Below are experts of layer 9 (counted from 0) of a mixture-of-experts language model. Rows are named router (the router's row for the expert), gate (a neuron's input weights, with its number), up (a neuron's input weights, with its number), down (a neuron's output weights, with its number) and show model dimensions 0-255. Each number is 128 + 24 x the weight over its row's rms, rounded and kept within 0 to 255.
Before each expert's rows: "gets" lists some tokens that make up at least twice as much of what it gets as of all text; "comes before" lists some tokens at least twice as common just after its tokens as in all text. This comes from a sample of Wikipedia text that the model never trained on. Tokens count by the router's weight.

# expert 19
gets: " it", " which", " he", " It", " that", " who"
comes before: " was", " is", " of", " were", " are", " had"
router [156 156  97 126 116  88 147 103 101 120 114 148 154 108 172  89 154 125 118 156 109 118 115 105 116 119 144  99 166 115 158 102 135 112 156 134 142 142 179 120 120 145 186 120 122 121  80 117 146 120 162 155  90 120 129 105 140 108 107 115 111 116  79 105 107  96 134 133 157 134  94 158 117 119 150 143 150 120 127 125 103 116 173 169  87 120 123 113 127  78  81 109 123  93 148 150 124 115 116 163 127 163  94 102 103  68 105 106 148 137 122  84 139 148 114 101 114 119  88 135 126 153 119 151 134 114  78 169 114 131 116 146 120 105  77 106 122  85 151 134 122 154 110 116 122  79 151 106 108 118 142 131 177 130 148 119 147 110 136 166 172  96 117  91 158 142  75 184 145 129 118 140  93 127  81 126 106  94 134 133 100  93 155 122 106 110 121 134 142 126 115 133 124  94 150 142 130 110 109 140 142 102 151 108 130 113 137 119 114 131 159 151  88 132 142 139 100 109 111 152 127  79 102 150 108 150 126 152 153  96 133 142 133 102 149 147 136  94 165 104 104 158 158 126 132 144 174 137 156 148 117 125 156 122 169 135]
gate0 [127 115 100 169 129  97 131 145 130 105 135 178 173 138 186  97 131 121 129 131  96  90 148 114 144 101 110 105 144  87 155  97  88  75 149 183 133 141 142 111 149 142 163 123  43  96  85  89 123 126 142  97 138 101 120 130 127 130 161 112 139 122  88 131 108 123  82 127 120 142  99 121 113 131 109 141  87 168 109 156 107  85 123 143 141 106 130 131 122 141 169 133 146 153 137 111 160 138  99 142 109 168 133 198 152 111 114 132  96 131 153 134 175 106 150 178  96  96 159 113 117 191 123 131 106 141 115 137 104 114 126 107 150 113 144  87 109 117 132 112 134 117 139 113 140 130 124 136 132 124 155 124 161 151 107 136 126 119  64 174 150 144 112 162 165 115 101 132 135 133 160 134 140 129 144 121 119  99 128 152 122 136  98 115  75  82 146 110 120 163 128 101 127 130 129 153 163 133  89 148 145 137 110  81 114 153 161 113  96 121 131 142  90 110 101 131 142 156 120 110 107 133 129 117 103 118 141 118 147  98 159 149 122 141 112 129 148  88 128 135 105 137 158 118 142 124 141 152  96 121 134 102 143 156 119 114]
up0 [120 150 149  98 125 140 129 141 134 113 108 101 148  96 107 115 136 135 126 147 142  87 132 127 137 122 100 132 130 116 166 161 139 176 108 151 161 163 177 129 101 106 164 144 127 104 146 121  80 100 119 131 120 152 154 123 144 105 106 164 177 133 133 131 112 167 122 146 118  93 133 118 140  83 113 137 153  94 118 139 133 104 181 130 152 130 140 115  93 164 102 123 137  86 114 112 100 126 123 152 123 135 107 133 121 129 126 171  92 177 120 115 179  96 113 142 133  99 111 120 136 117 104 117  90  86 177 136 175  92 153  98 133 139 113 102 114 127 144  87  96 116 118 143 107 111 119 122 163 119 197 158 100 126 165 136 110 128 121 146 165 142 124  90 107 116 106 145 155 114 119 133 125 134  93 139  75 142 152 119 167  54 117 119 170 143 115 142 162 115 110 134 147 120 149 132 154 153 171  96 125 142 114 105 125 138 159 123 138 113 108  91 133 113  97  99 127  93 118 136 115 112 122 163 108 117 146 128 100 141 140 143 152  91 135 152 152 174 152 140 138 138  76 104  91 148 115 131  90 133 100 170 114 151 174 118]
down0 [146  91 149  99 161 109 118 123 120 139 139 132  96 141 131 146  71  53 142 156 172  90  86  82  80 123 129 105 116 118 120 119 120 129  88 131 156 121 143 120 111 133 147 114 173 173 135 120 110 131 130  96 118  86 105 128  96 135 136 180 124 179  69 151 104 128 122 133 122 101 113 152  88 160 157 103  99 138 155 127 103 155 144 112 157 168 141 130 129 170 126 137 108 142 108 105 121 147 146 122 160 115 165 187 143 123 112 107 142 135 176 152 164 128 154 151 174 141 107 127 166 111 160 122 131 152 115 107 130 142 107  88 123  78 145 119 120 126 143 145 120 118 147 126 155 140 118 148  87 129 184 119 113 104 118  96 120 151 108 134 144 122 100 137  95  83 152 126 102 104 151 119 131 122 103 119 123 123 165 112 127 118 140 125 110  64  98 141 142  99 128 139 154 113 104 132 146 103 130 125 111 129 132 125 106 130 117 120 121 140 137 105 145 161 108  85 132 126 149 134 133 142 108 142  84 172 113 181  86 140  94 109 131 116 111  90 110 122 141 158  95 100 151 107 124 166 131 112 154 105 141 113 121 141  81 124]

# expert 55
gets: "s", "ers", "es", "ors", "ations", "ings"
comes before: " of", ",", ".", " and", " in", " were"
router [154 143  88 116 153  97 146 141 115 126 121 132 136 111 136 131 136 164 145 151 140  96 164 168 104  68 163 131 122 103 149 106 142 133 130 118 147 138 143 179  71 160 136 137 151 129 131 139 142  66 156 118  78 165 135  99 120  95  98 121 135 152  92 134  98 104 125 117 144 151 117 127 117 146 157 125 127 105 144 141 108 130 110 112  84 113 132 137 107 102 104 121  95 103 131 151 114 109 125 186 160 104 155 138  91 151 119 111  94 138 170 125 135  87 148 120 185 142 121  99 126  94 101 145 112 144 101 169 123 143 111 123  71  89 118  74  94 109 108  89 109 155 124 106 121 133 163 121 173 100 147 159 150 132 131  99 147 160 115 144 163 135 126 104 144 123 103 119 135 123 135 125  87  89 112 111 108  88 105 109 121 118 142 194 117 135 160 153 135 114 130 132 172 114 151 142 102  98 112  97 109 143 155 151 150 119 143 133 130 146 129 112  88 151 137 141 118 116  90 154 177  92 108 144 151 114 114 138 121 129 162 134 109 151 139 129 113 175 150 145  94 151 181 129 109 134 156 111 118 130 134 162 149 139 124 111]
gate0 [144 137 138 139 120 171 146 129 127 161 116 140 126 169 145 138 135  82 136 128 115  90  97 138 125 167 127 151 129 125 141 123 164  89 103 148 145 140 151 116 124 124 152 109 145 140 110 130 132 115 125 150 148 123 135 138 122 138 160 125 153 131 160 143  71 110  87 152  86 147 103 143 163  95 161 105 127 126 150 101 142 126 153 111 160 115 129 160 114 136 130 134 107 114 133 133 135 147 164 105 106 168 131 164 122 123 142 107 141 112 158 130 124 196 117 131 155 155 133 170 137 128 164 156 118 132 119 127 179 154 137 102 148 121 143 105 164 144 125 159 118  98 189 125 173 154 144 139 115 130 158 153 109 126 133 104 157 112 137 121 112  91 132 173 137 119 130 118 130 131 157 136 135 141 106 135 137 133 151  98 106  91 134 121 128  92  92 127 114 155 126 122 157 126 133 179  89 136 135 145 123 141  53 124  96 135 137 108 115  98 160 121 177  98 111 145 108 180 156 192  74 175 147 114 165 131  89 113 130 162 117 139 112  89 156 150 128 112 181 111 130  97 105 156 144 121  83 109 123  80 160 108 130  79 135 128]
up0 [123 118 124 120 103  85 105  76  81 139 112 181 159 158 139 103  97 131 130 128 150 146 145  94 122 114 132 155 109 120 122 120 118 130 154 140 139 124 127 178  92 142 154 105 115 136 124  92 154 117 124 134 109 108  85 120 156 116 120  96  75 105 110 151 130 135 142 118 155 145 153 112 137 121 142 105 131 141 133 148 173 139 118 107  93  95 121 111 114 117 113 119 101 130  92 124 140 119  97 138 125 119  97 142 140 139 118 167 132 136 136 115 143 107 114  77 136 163 130 171 138 144 103 149 145 138 120 144 118 107  87 139 121 130 125  90 102  98 127 118  90 118 124 111 108  94 145  88 154 142 125 168 127  56 114 161 120 100  76 101 161 157 131 128 182 112 137  87 117 141 157 147 154 170 190 114 137 117 149  90 118 150 146  93 109 127 142 123  95 140 114 137 117 164 132 139 126  93 153 136 162  93 151 116 124 157 124 185 122 102  80  74 162 133 102 152 113 149 102  75 154 104 102 136 126 158 166 126 135 137 125 114 141 139 109 140 116 122  94 141 139 139 102 142 129 143 162 117  86 138 174 156 112 168 144  92]
down0 [154 184 121 148 111 162 139 123 123 122  97 161 139 106 126 121 153 154 108  95 139 103 176  89 123 128 130 116 127  99 164 145 101 141 133 130 125 129 115  98 136 124 165 102 100  96 111 107  89 151 107 133 119 176 132  75 155 129 110 111 162 117 128 133 131 146 135  76 192 131 137 145 109 114 118 112 116 135 109 125 138 135 121 156 129 107 111 185 139 124 137  68 154 140  91  83 131 190 147 122 107  98 161 140 143 146 135 118 119 148 174 149 147 144 100 115 143 111 103  95 131 156 103 133 135 131 151 125 100  97 119 131 129 129 113 127 142 123 144 127 120 125 113 128 131 130 140  76 130 143 145 126 128 122 133 124 142 125 116 122 130 137 125  95 132 103 153 121 124 149 119 131 136 155 151 146 114 125 190 141 144 143 116 182 129 104 167 125 140 156 137 126 120 132 131 149 123 115 117 106  99 104 101 156 147 137 123 135 152 157  90 136 118 159  87 136 181 147 148 137 173 142 147 106 129 115 111 117  82 190 135 135 176  84 110  71 140 151 183 138 133 174 146 128 125 142 170 128 155 184 128 133 105 178 185  88]

# expert 87
gets: ")", "\"", " It", " it", "----", " song"
comes before: " is", " was", " (", "\n", " =", " |"
router [181  76 114 146 112 121 136  89 130 115 127 121 160 113 120  82 144 135 143 155 147 118 132  85 116 120 142 117 117 130 149 113 118 150 168 114 156 112 198 152 149 131 172 138 130 158 123 126 144 157 179 153 136 161 139 116 169 142 140 105 130 139 138 111 140 157 148 115 138 146 129 136 117  97 139 128 144 134 156 113 101 112 124 135  90 192 146 100 120 113 120 165 139 146 106 132 112 110 168 138 117  83  80  85  75  73 111 171 123 177 117 104 146  90 116 131 140 158  98 126 120 146 123 164 105 138 100 129 126 115  86 153 124 106  96 115 113 125 144 121 132 125  89 132 105 101 152 128 135 107 166 131 169 144 151 103 116  91 156 103 157 112  82 130 155 109 100 132 156 114 128 121  50 131  98 112  85 110 127 104 115 115 135 113 158 144 121 102 152 182 113 145 155 111 160 141  99 130 136 147 123 101 140 146 116 110 117 114 119 135 147 134 117 131 129 117 143 107 116 137 111 117 103 142 133 150 133 157 160 157 140 134 121  96 138 139 154 179 129 109 117 149 143 103 175 150 139 147 166 170 150  95 165 117 169 140]
gate0 [165  77 129 124  97 137 124 165 110 140 139 141 117 141 142 101 128 143 141 150 154 115 183 139 132 117 145 167 122 133 128 144 129 131  96 134 107 141 210 197 103  95 150 106 148 100 118 127 138 108 152 134  87 139 153 110  86 105 138 103 147 105 145 151 112 119 161 132  98 129 130 166 136 125 125 141 110 149 164 130 112 116 124  91 136 100 132 122 146 109 104 154 111 116 102 137 143 141 165 161 146 166 141 137 152 169 132 171 143 133 131  99 109 116 165 137 140 110 148 106 120 167 136 114 146 118 119 133 121 147 160 146 152 136 121 111 158 105 152  92 148 136  92 168 105 138 100 117 134 142 125 145 111 152 153 142 142  81 114 129 120 158 148 136 126 153 129 134 128 120 178 156 124 144 133 108 111  63 175 151 149 125 140 122 163 131 100 117  85 105 129 128 169 116 111 165 208 130 136 202 102 115 134 152  94 138 106 120 142 124 120 121 102 145 101 137 156 132 120 109  81 143 125 139 112 145  96 145 129 199 134 165  96 144 124 159 113 125 173 146 132 109 144 142 110 133 145 151 108 134 141 136 167  98 152 153]
up0 [148 122 139 165 112 169 150 130 147 175 132 163 135 108 140 134 136 112 109 111 114 146 174 125 106 111 140 152 144 150 136 102 117 130 103 130 133  97 156 166 126 111 123 150 123 131 192 118 136 156 117 124 141 125 133 114 115 123 206 106 149 155 102 126 143  90 119 165 131  92 167  94 140 113 122  82 113 142 144 148 140  77 118 123 136 104 167 116  97 112 107 134 138 154  90 128 101 129 106 176 104  83 129 132 114 129  95  90 149 134 147 137 133 143 154 145 121 138 142 122 162 126 157 125 106 119 147 106 103  93 154 135 115 121 195 155 142 144 104 184 135 115 123 126  98 147 110 116 123 105 101 130 146 119 110 127  89 121 137 108 150  97 199 115 135 125 145 123 104 116 157 128 123 130 115 176 149 112 123  94 184 145 148 166 121 111 117 117 152  90 132 143 155  84 116 122 137 133 111 173 169 146 116  95 151 135  78 122 143 127 144 159  93 126 114 135 174 142 168 154 139 111 142 102 128 128  99 106 126 153 135 131 116 183 169 131  92  95 122 134  95 129 121 135 118 113 173 145 112 105  95 137  85 151 125 100]
down0 [107 122 100 125  95  89 123 145 111 131 164 134 125 123 171 147 128 146 117 148 164 131 155 110  92 112 140  96 159 106 133 135 139 113 141 109 104 105 145 119 140  99 127 136 102 166 122 126 187 131  93 127 116 130 112 138  91 136 126  94 121 105 120 110 133 143 131 176 138 136 143 104 102 124 123  95 132 124  82 190 127 148 114 102 121 132 133 121 159 142  88 110  93 147 140 131 130 158 109 148  99 157 134  99 160 151 130 120 123 116 165 107  43 140 167 143 110 171  99 102 117 118 152  94 134  91 135 158 154 166 146 123 123 168 144 131 153 126 153 105 142 148 156 141 107  98 125 124 140 159 169 108  85 122  44 155  99 143 123 136 133 121 146 157 198 154 128 125 121 140 166 135 117 174 142 138 116 137 158 129 144 165 118 129 150 133 142  85 153 139 134 106 137 155 146 118 148 151 145 111 138 177 126 126 100  76 138 121 101 143 115 152 155 107  58  93 149 112 128 158 154 152 101 123 122 128 119 159 118 111 127 133 113  97 136 115 116 115 100 145  86 165 116 138  98 120 134 131 115 159 117  92 125 164 134 124]